Experts of a small language model.
Experts: 32 experts in each of 9 layers, 1 pick a token, a softmax router.
Training: 1465M tokens, 11178 steps.
Below are experts of layer 5 (counted from 0) of a mixture-of-experts language model. Rows are named router (the router's row for the expert), gate (a neuron's input weights, with its number), up (a neuron's input weights, with its number) and show model dimensions 0-255. Each number is 500 + 50 x the weight over its row's rms, rounded and kept within 0 to 999. Numbers have three digits each.
Before each expert's rows: a language model's description of what the expert responds to; "gets" lists some tokens that make up at least twice as much of what it gets as of all text. This comes from a sample of Wikipedia text that the model never trained on. Tokens count by the router's weight.

# expert 14
Dashes, colons and field names in infobox lists, such as Coordinates, Born, Website, Phylum, Time zone values.
gets: "-", ":", " •", " Country", " Years", " Total"
router:551530486552438491437471492542562490511490434547478636498489466446519493582478505529407526488409553430519524486510486430478558512508636474483435545528560476500540497478492581538520514550495526599507549510514515461474506467433535507551534613578484497559491497503392418502449485477527544439501522389478531542433471433494472597422509441552520563380546536427521541505392495563523407485544446444471433495475510523454480445419610472496529563450527472471465474418480443480443536455468475530571538480531505417536511477453484462522530544635521484600419534489387535584502488475445462498534530466514502527508468551466486600436485566504499456493535438499552532454411484442518559424566477515524485554485592456494560563446506582518522406489432596520579474560496437486503536503565492
gate0:454506397500501504470481395557476487539467490576535513547576594594508536416536482550539461506465500451532477520452524514471461493514521513608367531570586512464468455564543464414478516460512513550573530491519431511451476408397449435528516446537544477459564529499541565563525575448579470561536538501575521562460554486429457529555481431548477488487497472461576539392486440543500470552562518552523443422508450550520471478405465441534531462537538471577507512495497453411497552616512565526505540535441528511429584493494543499435408602500463508554453535579561509579513386481447547549470539486547513426509462422503508500474469478467530543499477472525425436513494527501524567487473500472515601540494540633552460491533467559477536499580544539380496501572532462479450513520571533
up0:488487416448475498567553414515473534590543523566490515552517578530513524486502476523578518539468505509458478530405538496493413481563502513596490433543548492435538382485448424505476513515496581479570510411514516444457493456512450480560468486457576572504544479532503459593543517512622479545585475470517504531497519518437509508550536428464498432502433471431518447445449456545545499534538515556515496503497446584452499475414545429488519424561513486554506489440455495439510452603439520574527468560348501524458573478508458507494460628484571564564471512582567618558550372487357514598454510463540494407443481520484512512501461439541567523479513466554505416576593532491546511427488505510485554485505533593558554472487449557533547484508556567504555478503526439534495563556478480

# expert 20
Line breaks and pipe separators that end or start markdown table rows, plus word-start fragments like pl, bl, vent.
gets: "\n", "|", " n", " N", " h", " pl"
router:388496423480590475433481590526560443458473431535505532521521546438521437356570599510535489456465582455477468473476443546464479519548539531412507574563494470529619415440533566425501477472446516499542437553500492559504570452451481484498469472523505451600486463543463369439527598547490472491591502459423613544467433504530439475482466556539500496493509569508558519482598493519494606507568437413502540446504514505554589497514446541581523522508482454472492497525565600508485502567438531524414481495533516523458486537516514436478486430487429567504484550564518414392431463463538488481428471496485539478517491442531551414554546483493481493541513592547489474500436500506524501563500535466549489467547596507488366579543520549524450421449496559541465490531473539518570533410489461
gate1:527443479516488395489497496487411502461566459490531477442515596525424507526534486515499494611532444414533554412548609520483491509425495475486382493496564499526501497486565541479559388492536411431473477506535475472568527478605525578502550445538499498561555491494540514443535431479433448457474403526536532484485487530515526508499463387534484575559552452462424430469475425572529495443491499498516555467487611617525518543517374612579489509402538519443555553532529461500470376487524564408535450526559596555513500443467502527477529492508530444515559508436521578462533565532548408518376433499489493414446511505465520511509523485473503547515552488559537425491613425488518523549371475484568505560429408588500516464501472505440474561476477492435509448479426521485386491457491509
up1:509400524529519454539522513529464506487497473436484493433475527550468525563522507559473580620531470449510551454419559544508459494469546477541470524401582452483509546503550499516558546549434457539455492526486525517541569445541517456476547514522538574558542506507481508493547533505369458490491522442455518487411515524487564554562457500463495560581520466473462440495523423512571521395463481471486618501528544566460490551472472605565441569487477553419574477538490462533478445459539484431508495538562525536540549424483533512456543370424485529466492489524506513416478552577599431580441495414520491421447493502436503490439543426492472419525504489529508493523578489487483446519487476578532476497491511571559547526565467443464496580437475445460478522437431469477451450467553456

# expert 12
Line breaks ending infobox fields such as Kingdom: Animalia or Country: United States, plus prefixes anti, non, self and non-Latin script bytes.
gets: "\n", ")", "==", " ==", " non", " well"
router:498533465403555520479489484547549477465396450428470580477525554518529511445595554438483574365464541521416432487495488474507495526552559603493519616586512514473423537475498547520491533556420541498525497490458556489492542539502563561519482558578489484586475583469461430512374496557593511561531491405522636467489463518450544547527488417574523505448495582523536542476512567566438497504609465485509469531569495496684524521432594493565508544476575459475453493449451544545467426517435445562536546461474460418469506479461474491568548489571496508447413504520536503449409497411508526522436543484447405508558469474504522411414465504476548453457473459546460472423454494520481516503525571529607533440529590562527511539562492475428503497539420595555394498563503495553575420553487507
gate1:513558512540486476520461411497559497451517503472569478567474396555583559581486469507426489494490579488481503442487529540452563533563438440482495410332587527533493542487423474491561545555541373549582501477497464531484454517529491535519431496548495430476435400537468503453458564509503450433515494469545442491514540599496648519573541471436500375496591500503445489518510560512564491489478474505502487542476587422460659529466508467466615615520490584545491379465465531589486480547609552472478502449542427570528428423533497446511552481377482484512444503457549542497518437474506610423511517434517487548533473531442498477500495551482599496474477477506508500408549483542509379452420455565486564530436489424552508533511546444485505570479492447490613536523504434405530523491524501
up1:542475502413493485438493357474451513398513491514512488562515455561517486541498484482486506533492477479445424431555456450530540461487496508481493395441489515525514516409459515617562470440486494478518593418592488502584479497553435565474511506541504466523614466602489444471516499462509444443458521436436505452509560449450602544443583558547497431488555494509472592461450602474496429511457413625503619586465509452480495545546472472477569510532495525454472462441515561470637454535602560489466426526516531562562482493529550486482444399522502510483392502592531527506628537465552587509583437464597457494569472477426486500499497582422558520526481444551468447360515468513515526458397418493484503486548463491451506535503547469441539545506583517469544492539481568482375514493490454

# expert 10
Words after a named person in review or biography text, especially "of" before a publication, as in Nathan Rabin of The A.V. Club.
gets: "s", "'", " his", ")", " for", " was"
router:491459551482471587511476561446535556548443465512514504439508539529621440518522454438469478469484447514513460469560554506443577540584554515478506505429514500538493482446511512504509514503470523495567520472479441489494584432387436501571435560554474558569525527562463540492505473609386504515521542509464561564603495485571567448430522483466505544512486456476555486537522475485491473439495415431507374450429448445427604536490349450490524483546524448510457442524494484520412557516556539533422519510437456533530598424497492422439523481524432538581418497489601454501448402550478488482478548503404477508490605449446489512570460456557535515423518463459625430406573512505529476431483491439547485466477463490519516433505584579536544448499523489510519480547535529536613440427614548
gate0:547444516527444506506525531540469471493562570525503401597512529494516565572455507534453456509428366543474570550589545467556518480532477469584498581519586462483450594524533492485467480482489514453601474508517558468582560507506431464490584552429519510387461461397511507423515601566603474409508568638490449530516497418483475454425512451591457448524435463560516538473470477550510529496571492531472514549435517568570501559436470451534446528521477490596554572541466491446473558488538477482436530518505555471439609422521516515623464491563533503484497500548599541497543465551573508437491452506461380479542512510469517528466466539549497477454592462541495473493506427471547418502518502539536509440455478520442648330515595485433535497586480427514531482413448471503482557407511435
up0:584508481465457511470471477563491480438506472530514468610551498492492522520461568507444495453444381569502619582569598496555463508561458524497479534542533476525496559563551474457513437490523521418662484492519492450591528468513473447465521539468587506416505439449509523439436543530578483464519540563527525565531468431471535442425495456573488479428471470490544567522511438587516476481508404512462450581503475517549532490402509463427410469536453483580517566467453498467490446516481545451474508537509562545423622480537483488540436451484515501459526484526537430515524497592596476439532472538474490511527472458495466585548429510547464486449543491471473442436571407519552490560558491519547492497445466540469528382502586500469563458523498475504550418367488459446525505412489450

# expert 5
Accented letters inside foreign names (ö, ø, ä in Schöne, Wilhelmshöhe) and was/of/He in political officeholder biographies such as Minister of.
gets: " was", " of", " and", "i", "u", " He"
router:477545455427519615478466450459523525505425518504471570464562537485502364468504432465455470442513450403448476403540486503533481522484559466505587413523493566489560569514406498428543586506469406516480495491531455517481614544543493478543537436480418543568553496528471506449527445520433442514469498557432573548568531477440525487504447595476496592487473513486445504520559369502473463509479552542551507461525380455532482464451472534460548502544470528571436453411475495542494518557516423476527484452457435432506424555553488464441531574381499522557462520549437490487419442494503519574420434619523583528512614549446494548452547515536430545437502499516643449500579531518647510548441453458475514488487455419564494507416487441508554521456465533551514439544450509513549500591484542
gate2:494481480488458501562495443438497535486536506464554460515503455554472591439417529537518467528549439435584566455535588497550467462437474583389515565454621465565504459507554462467505571474528536523497426522476524558646635582448508464468562467456563463529476513515513556436494458524496544503528516568539535506407490544496593476517476409603467460472482542544502501487527501488467414607616531498501477553512432492462530525502522514481427551452500487566586428557473519414569468502482598564464512516467521470408565506433369482466525522551467521483443529517509418404476583484538488430476529513498509478589407412457483528437527458489488530554525511417502533535494501491567376494488445439452520593437479504464521555473582542468543482456527508476534510455523486522473554499485566
up2:542484542448506515501584540481489523416479521561544526466560522418536425489453550438491476455520555472461534510513483550472443527446372466540443499464558498498563477589644471445435454479574488493463438505502575429480626486476510622599577501508463423498524536417511402485408496569462574513457521504469499581544455490480489552538542390532513448469430547444391425531567473512499529526559518472580569569496562490442501506478504435498457548490557474485564476491424530484473485403489398435538508399550520519533501519419522473402520479457473551516438512453422457524481495463555587504538467458435516485532476426449435468514549476526601468529444500459496538481563535531486454547491501491552512490573543548432472551534475418491477480424534527418564497452502429475501479509477527

# expert 28
Digits and symbols in geographic coordinates and measurements, such as °, ′, ″, km, ft and digits within 34.443°N.
gets: "°", "′", "″", "3", "5", "4"
router:519490453512381480577487460606506549507473499505546548562497450502487543431410482459503492601441557548448426494556430474467475463471459518450557417393505457494518475582525587507557544531498487489521488474545578537561563489506486514437567568390496554426432546582477434463558443566534507518577569420504433456436555483557387471505553431455500511440598515613464516514459538440490555498603512495582569416491491549599453428489529494460546444412496524645456448474481488447505435460469471548520510508455490527558453498478506397445522574578494578473489483431434498462467528510566534586448524603485386526485529492552580462390548546462506472519574571448513434461420382438435485501449575435505501491593522473467585542468500438413516498466522519548443451462471520523514482467545463
gate3:494447553584451476455451508448447477486509531565466480554502449458533554507441570483565515472602495462548396377392446556398508487499468445620552621580499537461488407529486604527471536512492517596557458469485449508522456457475443524496497497499507551539585468533505503507455586505507446505390489556453494480588541528470463552452548631533519454551411492490421427416454439661510512481451492546439515475420441550465587520509493501479554505559516543406538507506463486540529483517588505544481509565452551541485492498591513531492483566595488537392502521562537444517497537451463522519483457521540524548564579489457522471422516515571511520491423482521628331499513497559564560491539514535494466557561514616546510476423472534525458575555386552541545529564457445530533468465511516
up3:508496513511446505485502535486487483460508466557473502550492495555449493479448504519490504501595533494459423390506432581411592427459467380610499534504445469438424484462515583513470584445503521591564527513486490443581486476461609595444496428510568549482499458551517527501451524517527502532426497554488461467536561589535431584463489586494519418511416528501503502411380429514424558487410570526442421414481502549551651549513554452514580514519444525500566545580392534527556507599544539464509462486450578596509490446486477494495564492499483509508464538547589490454495424434493564584470483540529452575538569502487487508398520560525575538452442477454526436543465521555475595427608495525524493515521525575441550530494512472547564559490409527464491479525525480515510463500454537

# expert 24
Conjunctions and clause openers such as when, but, because, if, as, that, however, starting subordinate clauses in prose or quotes.
gets: " that", " as", " but", " which", " \"", " is"
router:488549459406530569390534501501474550358523504469606503436467428414441339591488567621545496551529496541519469560432534436501473465523485481488457543425429524473521481488502580602497491401510465497537435401553498529550525578421554503449453479450601467506551541474497528463468469442507489467481485507572464396532570536520538495623496521493618426493489441474398468499575478475464440575563418494510495497405467497445538533503477395492472554502507594484493535550549489542552496568537494415437505540585474556570570492546545544549518611489416578447528506487476490515524428468526627543532525478546565525518492521441536499524545489531480448475423512516525490604475574486459480409508453472474538416430422496566587493498542358455606536472530489455555523496504485484442523543522474
gate2:569535504597514466492474482540513487505477480461498535523488429536394473465545500500554572554558501555406462520571519471551501521463594632532575497433511543560524527498518521548516486508519561471510464544560550488528462495499535453449484395431537572402505554442452509461460475505495535501574432408501488469551541460486561570488487558481502550505458491418455517406508528401560577490483449400502553544514420520492569441460527438479501483472480480551502519516506531463517470539508459541459512488429532542424462522534509431486506444551479471600483434553426645450551465493483456524572517468525507601535528502576510526487427420437593467535545508521426550530544487491603428482520533610423439529511526510503503525436405389500598521481438491489512482531461568587518373453498590
up2:493530464429476586586456393481498493466475494592529446463579566517517467516514473496436536439466466544484534552482460538468515463559455569424460573528499448441592542521455478525526540440471453485528534472478475402526449469452546553563461575477478554546594553531465520500523401437408428556458530477458538501509504387549471526458461467571493465463506586458480503430499487483586543485607437431501442626480451461582442481558509527507590413562496518491417452483557577534428500564454461625461410489518563631513548597462569545544533518534438535467471540490591410493513548414498458483517494565534515498545464527523457484430418520448478542441471440519555544468520483503553563491469455459519572557496495455468425498462527490504415457493466507579549460526463497420418548470556415

# expert 22
Periods ending sentences or decimals, including those in quotes or parentheses, and digits after decimal points in coordinates.
gets: ".", ").", "\".", ".\"", " .", "'."
router:472529471380502419448418470495520583480423490467485416527555529564542633515484557448544541436478460554534542508603415571491520572547513532534581487450489584497474495403446535402475496502469534453487471439546500435539526603553600492553500513453513509430452524428560463415545536513528495515501534450530499447460558566420585535578453487470537410556473497430529511469537493514425539572490435568540470539509495440534508434554513558546598520558444414489459501498600466536572366497464582465549447576458408513445427402526500483449505486518447603457477549536606523619496562482554536378560522537448457506516439466473506529489499555569639485551441540583505454481523467447521474461518588511570434573477438531484473497539456486444578509460500465425512497520490410470554461522528525
gate2:478508489501518486496499457450384482515601496528555465511413574577552542543436430527425414512562562421468439475663633493580550471433524612529549529486494510455512500431412565489458490477455498518445546488455657527511522471530565492499549477549555407516588558484443416508532552457534356522516455455431532469500397529488619441470497460497490574457526499560524464429524552496482458486519397542490570524500426528531535443507440426580578504530607486475469467544550542433500623471467461515478548536590549472510460457597547586526469490586599477471513389467642559451476484500464533463515452488518525574542519463544455449537497570563468462507473544444538487482562498493546479454421448438543535491461539547445563590554463438538520519482459480588483475580582538431553421536486461
up2:526512450494521436532494494484441490440520476457517528499338548530561481531474455508417514479537636445450433468675550470537485501442537570522584535507531529462497593463440575440421490420430463483538531527502643516541616499489566523515578478523559439513510523555440398479541510468609425491611536484437512504514346526479577489387498435509492571469546475545537523465500573444473466498494456581496438605492461517574534428516440453528510502547594500437511445571556525452500620475418509518498519543546550481483443471558563567396477493554553493511504490502597506430466487496465497426498510576503546542543525497546467437503512559543530468455482510496531497439519495542466479444445478525547484532485515523465534612561446443533561432440494432585512480515575473441596478455493469

# expert 27
Commas and and ending a clause or list item in prose, often after dates, places or names, as in April 9, 1993.
gets: ",", " and", "),", ";", "\",", ",\""
router:556525400442582496467563556608426549478483603317586485554511441525465593600485589574628463486548495503599498490493475479465519514511431501479563529524502613511554524438580417472455426469532382509521462454624470463480470557536528488452434518348480461491472554439551569521474501509532412472477458437507455594464573584479462487550509448432621523532542458508430545475524412540503543474426488469401525500431584461500552444546542433450461569496446504574488472542485515558540458518430539482433548520548474526523497479562519545519481450450470485388528515495532583484588516522506522423435499503511541484498449412498510453417568531568599508531508521514559510447482531502500489526454487439522498509550389477559485462564468359453460510550489488406535543466474497571550511551530466
gate1:506551456532459513336504568539482459473485525413586530426553481599493506609456509493530559589524651542458567516430490615481503470476525511479545573481457553475519508487526523528553444486487474539533524523591468554452509528480530555517453489426437487515512602508551499525467486483571470416543524431479503464602582484468501462545483579447485459417401566474491512469531542480426546471438415440559628510415480570496537417488569426456491570531512551532373564485572496573606440546446474507473542457433447566492509435486561468343505514472526453502448563436513509523545557500568508393561543583549454445454530487533515435392527562563556408508564477485522529450506386518472577539506556424445437522501481581492397513523467498502462523485461523524461551509416448530590602560470563
up1:435548513517482523400518523559436465487489514445573549398553457601460555606444537496519527540510626530460551499429473630474521480539503577440487626579461532493531496519592506498577438501465486533485455519593477516477533569531484568548482527417467527491485582533541521558502485492569503427494525437548468497612573465527482392571506540427502442466427574448474467509527481482416554463388457451587664531413503547470551386517560428425472514523449541556412541469547515540563447545444479479458507471406443591480568475507541507330549483482514428434475510368483517518564550421504483384551511559535502428475521435551522463470509560550601401507513463568497491427503388561452516516452561498450433515500463548508440480511462510536444478517496538527507545478467463586537572546434543

# expert 1
Narrative verbs and their objects or particles after subjects or "to", such as went, making, rush, him, them, up.
gets: " to", " him", "ing", " them", " with", " her"
router:554590533415502534549535487498480567446551488507448546531473448551587459542555447467493556564609560528428562544464482521470526482455540472510530504454509458569480495567451456542509454497562525424516486456484472556462517523495496527530446415549581445604582515440483565569513479404511523541344527533490542464511589504556619443532498533549570549398518547440576423561423661519470604542528470491480450485433530468494494515498483517540473498588599529608583440522491455513479459568523553459489466575513453520470540571482411587589481495510534504583488585431592506511507534455417482488591536499505490646482540481546499595511516423495444486520456349424533531563567555529474460544552490531495468508527446551462495466433475498395474528473520569483597456505600498423539447460489521
gate1:618523503498406488414596586533498526626448499622584478507505544564570529485483427514513456637478354488482360521470530538550459520522455487504487526503309499467539468435406385533503462584450484499433454495444414490485494534505504513570547533422550585465531516572512536524502569494453542455414348439479530421545565471483560454510475488466506467573481504503516423456527466502480492489439545453492643528506510456513464553483505557564521510579485465469510496511441513523555505464500446515485544403555472423514514527435421495489465489524456542479455581463476480503444554577479498493472468485515512487536507448563510467417552537517482465419462517425483484552476466409492402524459555459447462579506518453514496556497528421557501518437475539467579509465455541486416458588487443
up1:535530504439449472500430592493417530614500477508602489568538534549588553524436403521476527531539465453432519511527516413449489465493487563555600449483436509532562494439512443568499530488504488486410434487450535508489527481473529493538461443503465511522445560571471529554562536451506525622415473493506511521493519548439424525481539483460498521537501504455515548531420530474534520439490520526472561564509480495552532519535529519490492498490514449519469502460488519509455443530463506487471488544603433496466396530525535623553527466553478498487480545446508543519479401488467585486477492496487502541532380464583515443393513495567522489455471498516499523529513536529476540543521516600488389530561570488432507436496495501499493434402558557446492438636384560534388546444495442

# expert 17
Function words in sports career narratives, such as during, each, the season, his post, plus some Thai characters.
gets: " in", " a", " of", " or", " during", " to"
router:522518437410539716486503492489612532593430482532462582441634567398472362392517469456488538447517511400449448445509552522474445520466508452511557382383477493536508517511492545528527575534490539445471487508494468498465496514407552549524512559506353486516485607563516497391505411573531407531581528473492504529560454529441555482503479541455514510544415466533527499477507565496484474527510556560449494470385432465531432571516384515502531492575489516417445443429423570556472454586515514526501434490490516521440473529437500410379594604467514568604476569561463468494463437511540475502461513529505506435466509528532499471551538504470587531454507468532508460473547498522607507501497468457570600468571468452587416470553474499538492460421407504556406519531496523463510499485440492
gate2:479546493564438435474481379408463514416544571537589495508466548569479561504497435521540497628450594411426388534526511572508526478588439517488496467433495546491491453459522556509440504498560492543470583475579479549532495450470456544461494498452575509488477469508544526505471562519549555528626490420457494519547548531476513549519466568459470550510492564473493518534449530561581538427501449413482468510432559448528503464527428603474462478494559502588501523541510534566434422477489514518535502406551486535593427458489535557515473526416462575412470480559568490550581527503425499465508539539509501615521583509547362491571581454530420537499465501448521536514538522416521466557449513441598483368408457511592498499490579517435525629499491591451500528564495493554530535563516479
up2:495599475498510423441497437430480462550495545498576495448474541530559506503491423490514467550507467473493467556462429536480501498529460497534533558451468431547395496513440470472484476551567460534526467487479565512518587446425486461412485568421527566479453475571559483575522593546607508576498483445473505482547543563548508513504364465548498540549495477411599535432550575515484470527441443552529558448507348513528544415462518463557594467481546455501507545529548426539496423512500547499502523380574523495456393610489459490541505560529368501434539584528496546505561534451535465530519539523551508545486559557484518429483530388460454358574439489577560509595452479507547509511459443474444424510534555475538529601485544482452593590490453498555443583567465451469500425486461451

# expert 9
The word the or The, mostly mid-sentence after prepositions like of, in, to, and often before first, same, following, United.
gets: " the", " The", "The", "the", " —;", " entire"
router:464546494450523342450534469497504602590412371469451408503520468433646487559441571437442508428625543487587442517590507533506549524463472472487517468510485614594460451453510437464493534587487429497598599660549533479504558575515575498546475471491508457499552528456518551507508509479543532477491480456552498601453602469460551489494493453487580516435438489485627473488451443595434474510466481480555527481489511572514543494523562432515518532590570506560465539580515453503600500508452477523486439509511405575540394538513584554479508436536499481617565467511512485615501574545420507492464551533493601563486529452519492545490503552543507531584444630541520581538445514570591492521551452488486461556494321522577522519558512570447493474448470532458609522457442453573450460521499519
gate1:514495540489479523388457545447442487538575520616455485474500569515519538543496518559581587487492474495492483551549546351582578387442402458478551463562450450446485498457510505530465533471512487485477574489522493549459506551435586563581518434432437607463463506470408441498523531525479472504472443489511492497490488495531524513491516466561510526526675467561468546575487523474490432553560547495421496532377515512525505463503391505541496491491451530536470440556527542493521526499490494513466470451546647525417588524527483554470541481448415493436470500455437476430559485497461518552504518579539464506358401516460577484476562470516525570484476488424511447487476540479481512552418532546478519426419549456491486502485442495504523561443444496495440562521581477481433484530486463
up1:471509510453499494415451475420473526531526479609494507454458635521538553564472513542523528450551551523540440481513429408544543452405468544537518411588434487476518493502468509566447539435401468470504572537510539538436535494410489506543520412455436607535465534387421500502521516383541549524466468503525490563466543481505588507533552495543511485481602478455498550559484559463493464507487537520469588484469503494497485502447444458528497507425475599490524476484545569491512487468488475531471490477524589485499595521491508594450509501417432533444484506548428514442557478653465520550537485569542491496404412442493523490564546455482586509452480536412506528587528612479548426468502456488503538487446507508549511460524515534486419583427497514484405545451491474539371448446375411

# expert 31
Opening parentheses after names in stat tables or bios, and digits of years inside them, such as Hayes (50), (1997), born.
gets: " (", "1", "9", "2", "(", "8"
router:621570461479431397522502506501567625506525377464608531496526376475524520518490513511571543574486397494497507464515460474549506530481516492410486422483504561517465496373498483334485460501546444459489564456551512481471544471513501484526404446421511477463532537511442550582429483452600492579530415416423538533471498503461396467542561436449498513594564520470484645541506475514462489541519490487489426479553460519509460505488562466542547505502405411486536533566436513455480468519503449555500485485521546541568550545602552496558433417448488477505433560562461517469482430542464474581536578459465518563607455578568555529484565462394505520555586525452506452381509541472520533555502533479483541528581425537508413512471488485439558470517528579506488524505462552552549499504572467
gate3:459526508494443522493386534469507501488563525548500472472561426478483502522443530506503491456468565534562476498464490504483512475518531472492498472595492522565531528481551541515399487514525491554508512460458583488512535552487447416474473564586504601386534461539486457497428556524567506562540439436426520395441483381485521530470506573508472527431491504549400480522466509573484579500530512470538491508502492413486473499556467516634452661433533406521577526579440517495446583495460490478526487518536541425392472534499438492447477457480516504467527446509567489538514491462455476526478562483504492483510483622592527508598417576523454513553545453488600548514315454566563464419544528606523417493458514448506548430545459527474479462486463472482550496546452502431421471512508474
up3:509541524520513474552384539516517487443539536495521505520555456440470489547479570495493523516488571495526537496478489487551440507469538537468463472548545490500477543512510495498460407479517479466474496487470621472488520510511485403471487538621582579421565504516411491506466515528514508564556439462405482447489458425565552526481428485562462413472544594472455487539508472527552521512532439494484511482542536434448523442495535458601447616418561374510551592550409524493487604452451515504479491538546582502458465468450473477489548508471445527503493447516513503544460452428512534530450573519468444473557524606543404568558481512464531533542548473475552570493465499566595479464544517548506403521504496430530498419522442556475508417484454520538478431536528518446448416476501507

# expert 11
Participles and prepositions after is/was/are in descriptive prose, such as located, based, constructed in, carried on.
gets: " on", " in", " to", " is", " from", " of"
router:532472531512441533471524452580491495432586603540469529587419445583532449656599540480519466562518499507439592574492492441484448405477570432505502530524518495561448523559471564493400469528569552549445454430535445529495474421472467471430512491585572545578486439457549509576470454476423530484394545478480458541501516499499553570537462508535569573449476529488545539455418510462493630546408527475410493528485497584481499441560521451410538492576529548598488465484398453565535438543468463450452442553540512512497525517458543554496415475548491389508523476366539503566550446425503427579579459470518534561483444512542477505432439485486527457503486450474434466576428569468478499447443498611522434491621520553496495536480502545461532506503548511403535431565612473391561556486436448
gate1:583447447465521545447642531547534515541488440423575513567595464518506557518457450524539479551570491543449507482379509477536516524428506513504469491525453550507468554523424505565551483535423506561466490553580508451411503527520424492459554353514558567510452507514532563452447547512464505456429547488482461532540495546458483496464534447628503510463621510470548550479478460471579493478516494538406557569512505551533514488476525526439503494448531482485488509484470457496500578492524404504578444529498452488490514374475448566466372511457469508493465535446513552526547459561479479554529345516517451481517460452525617511536450557484396476500464492508568478471486491576475515447511490492563506468506507459526499571484536494598404446550509530520512550470555524472533436521470495
up1:436520525478524450559453481478451493499474439483512542526459489467539519524527501516494486485600484549480533475547556533483542454519520570387505487529460507553464421478480518405430521515461497467453589549456467474539574386454545492585398505547472542461495467448514482560533496500497548591566496472539564524478470525676543503475479478454525479602414483426460485551545442515428464553528469446489432518531462502459509525485525536483498511514470475523472455573531505444460516478537588424414569479516530635479459491582564548448573477561511561524503439450592569397440531481460513380502529498533500562550538570531462509477636467476576575495519515530512554486558486470547436466464512494487565499501450482505515528513516580393587552554583465519569433501418452539481428453497495

# expert 15
Digits right after a comma in thousands like $28,036 or 500,000, plus word-initial pieces and adjectives such as Royal, political, Imperial.
gets: "2", "0", ":", ",", "5", " Royal"
router:501404436426558555539532481560544560466434552453466632453518439435544482471540510413488537435515483563549521444567473449528510514456475504502445523507504550569490528465498457423551448471563524513402480597477545420500553588463443601470572517517392468396462544531475543492557423451485475496529494520539525514534588512463467487579427559510497488549509520468414561535600569515453527436471474490547437425447523470428538525493482501476511532510425512538511436402455445424500473484434551528461485533479558459467585554428472550446551495433400462546530577510439592500446516503490469482557494531453553502489621507449450433489599524512503542469505474503585551486423494533501570545493475414437534487545490475496541531503574483542455474437429498479516550488481579542422495539472529
gate4:567475416504511464447484513545442471488527488525453425532523463536372539546523532502507381489458425461557454482521511471555539454505449475536495551466545498487447532506418408448528382469570551537416510552610457440434450483632563495493415380426577471492458487500568463560464498562542472511471491485497418583540494607488554586532454496487527492546524604531482441525435431486474526472441536542464475522594488525545528479486525517498519494423455577633483530584490397553483525461453538539460441559534530465642403471542514498476567594412495487419520528415497562489435529468545482511483506513572532545484415485522434467430553439518396469509556516536493569591568462437420503499523450532550562447505471504493516481539450436461548540507460453449456549466553567496491472561502525
up4:608518492449468471425495473497403501508475487554513433580492536491553489523508417496541429509490445576513450465472599537490531561592520492447444511597510504476445545504475556450489372432485564651479549477537569479429416461526492563490455555489533438542499462498375521481545535510525470441477648520437452434493544515482448562464498539521473434482415473497458490450491536486431513477475457479524597551429500472523466481563428433492567534558534495513513478447637434552479472480412529525432465502439507518492541484591549481485462510430464547565610595550517566548577536487531452510441476502506502536490555535496536429457574466503471518431525513576570579568548486532484571450548584564508538486455476435417444424575500446498570522460465412473567577540569505505503589458463563

# expert 19
Hyphens in ISBNs and compounds, and ordinal words or suffixes such as first, third, 3rd, year, mid.
gets: "-", "–", " first", "th", " second", "st"
router:595545464446422507470609537484473409367526377420581487419535491425502446529419404461417504512585496529491485496618489463370462507562526494472534518573477611478456485476537448489471560583505477482591459518408475523552533458447560412561392474576520407569582515505459535531529594477632521441560493488450450483530484480531527452459615531378555582569500513474486422475405490483597523447520408529501580534501480437440510520451553481494547500525540559442416525524481529432434413467449571447623464378472540517471461524374542528505572566526551521529536520619485462535472510411430552539509590502487475434504497451523528481457503516491582485437596521513520438409449446516525437563503535560440540570496418450526378505552593492529474504430503448460487537479488475436557510581494380
gate4:454489560464483542500486418475527523495506494540454507497504530511493520512470471521352520577505543478572657463437497515459477441480496590569528544536565436422511491446522423483485438468547533466632582626504502584511520513476474480473432538483496501575566570498463460599606528521506547465495516495470538591511494505600468501540527494455516519484588538489486402543521455501501494516613521509462561464485575511470463495518555588544501599527506523443572503492516560477473509497492403523531515511440479493576633475544482515540564469389550466508501581389537547524411545539579461531443548449376444490498420518465477532442552467440576490518517519549466509518521482436493523578634468342593488590479575505501485427532426474535568522509469528530572492502625418544468557492545487
up4:500505612440524515554488466492528513422536494512494527622568575459440525525523550503396490504504556520587596488494500531508550492472451500525497546398550459506579560438496459489471528474584511506532540585499457596529569545484471509520533538474555489565505574419548400547550569504552484479487472477440487474483511492598436536517475531449503479480535533587386360460499490569537503455564508475538561547550520472481419502516521516611442516508508511382610520536545504503488581484484382482501592527508452504551567517618541508486503447492534567488433508451555594519485540470512412567486560471407459539513447528474408519460503499434500530543494557538461476484512478480442473562531423399624434529525562437532490398537460470496479576519468498554511526440557487515531511470525493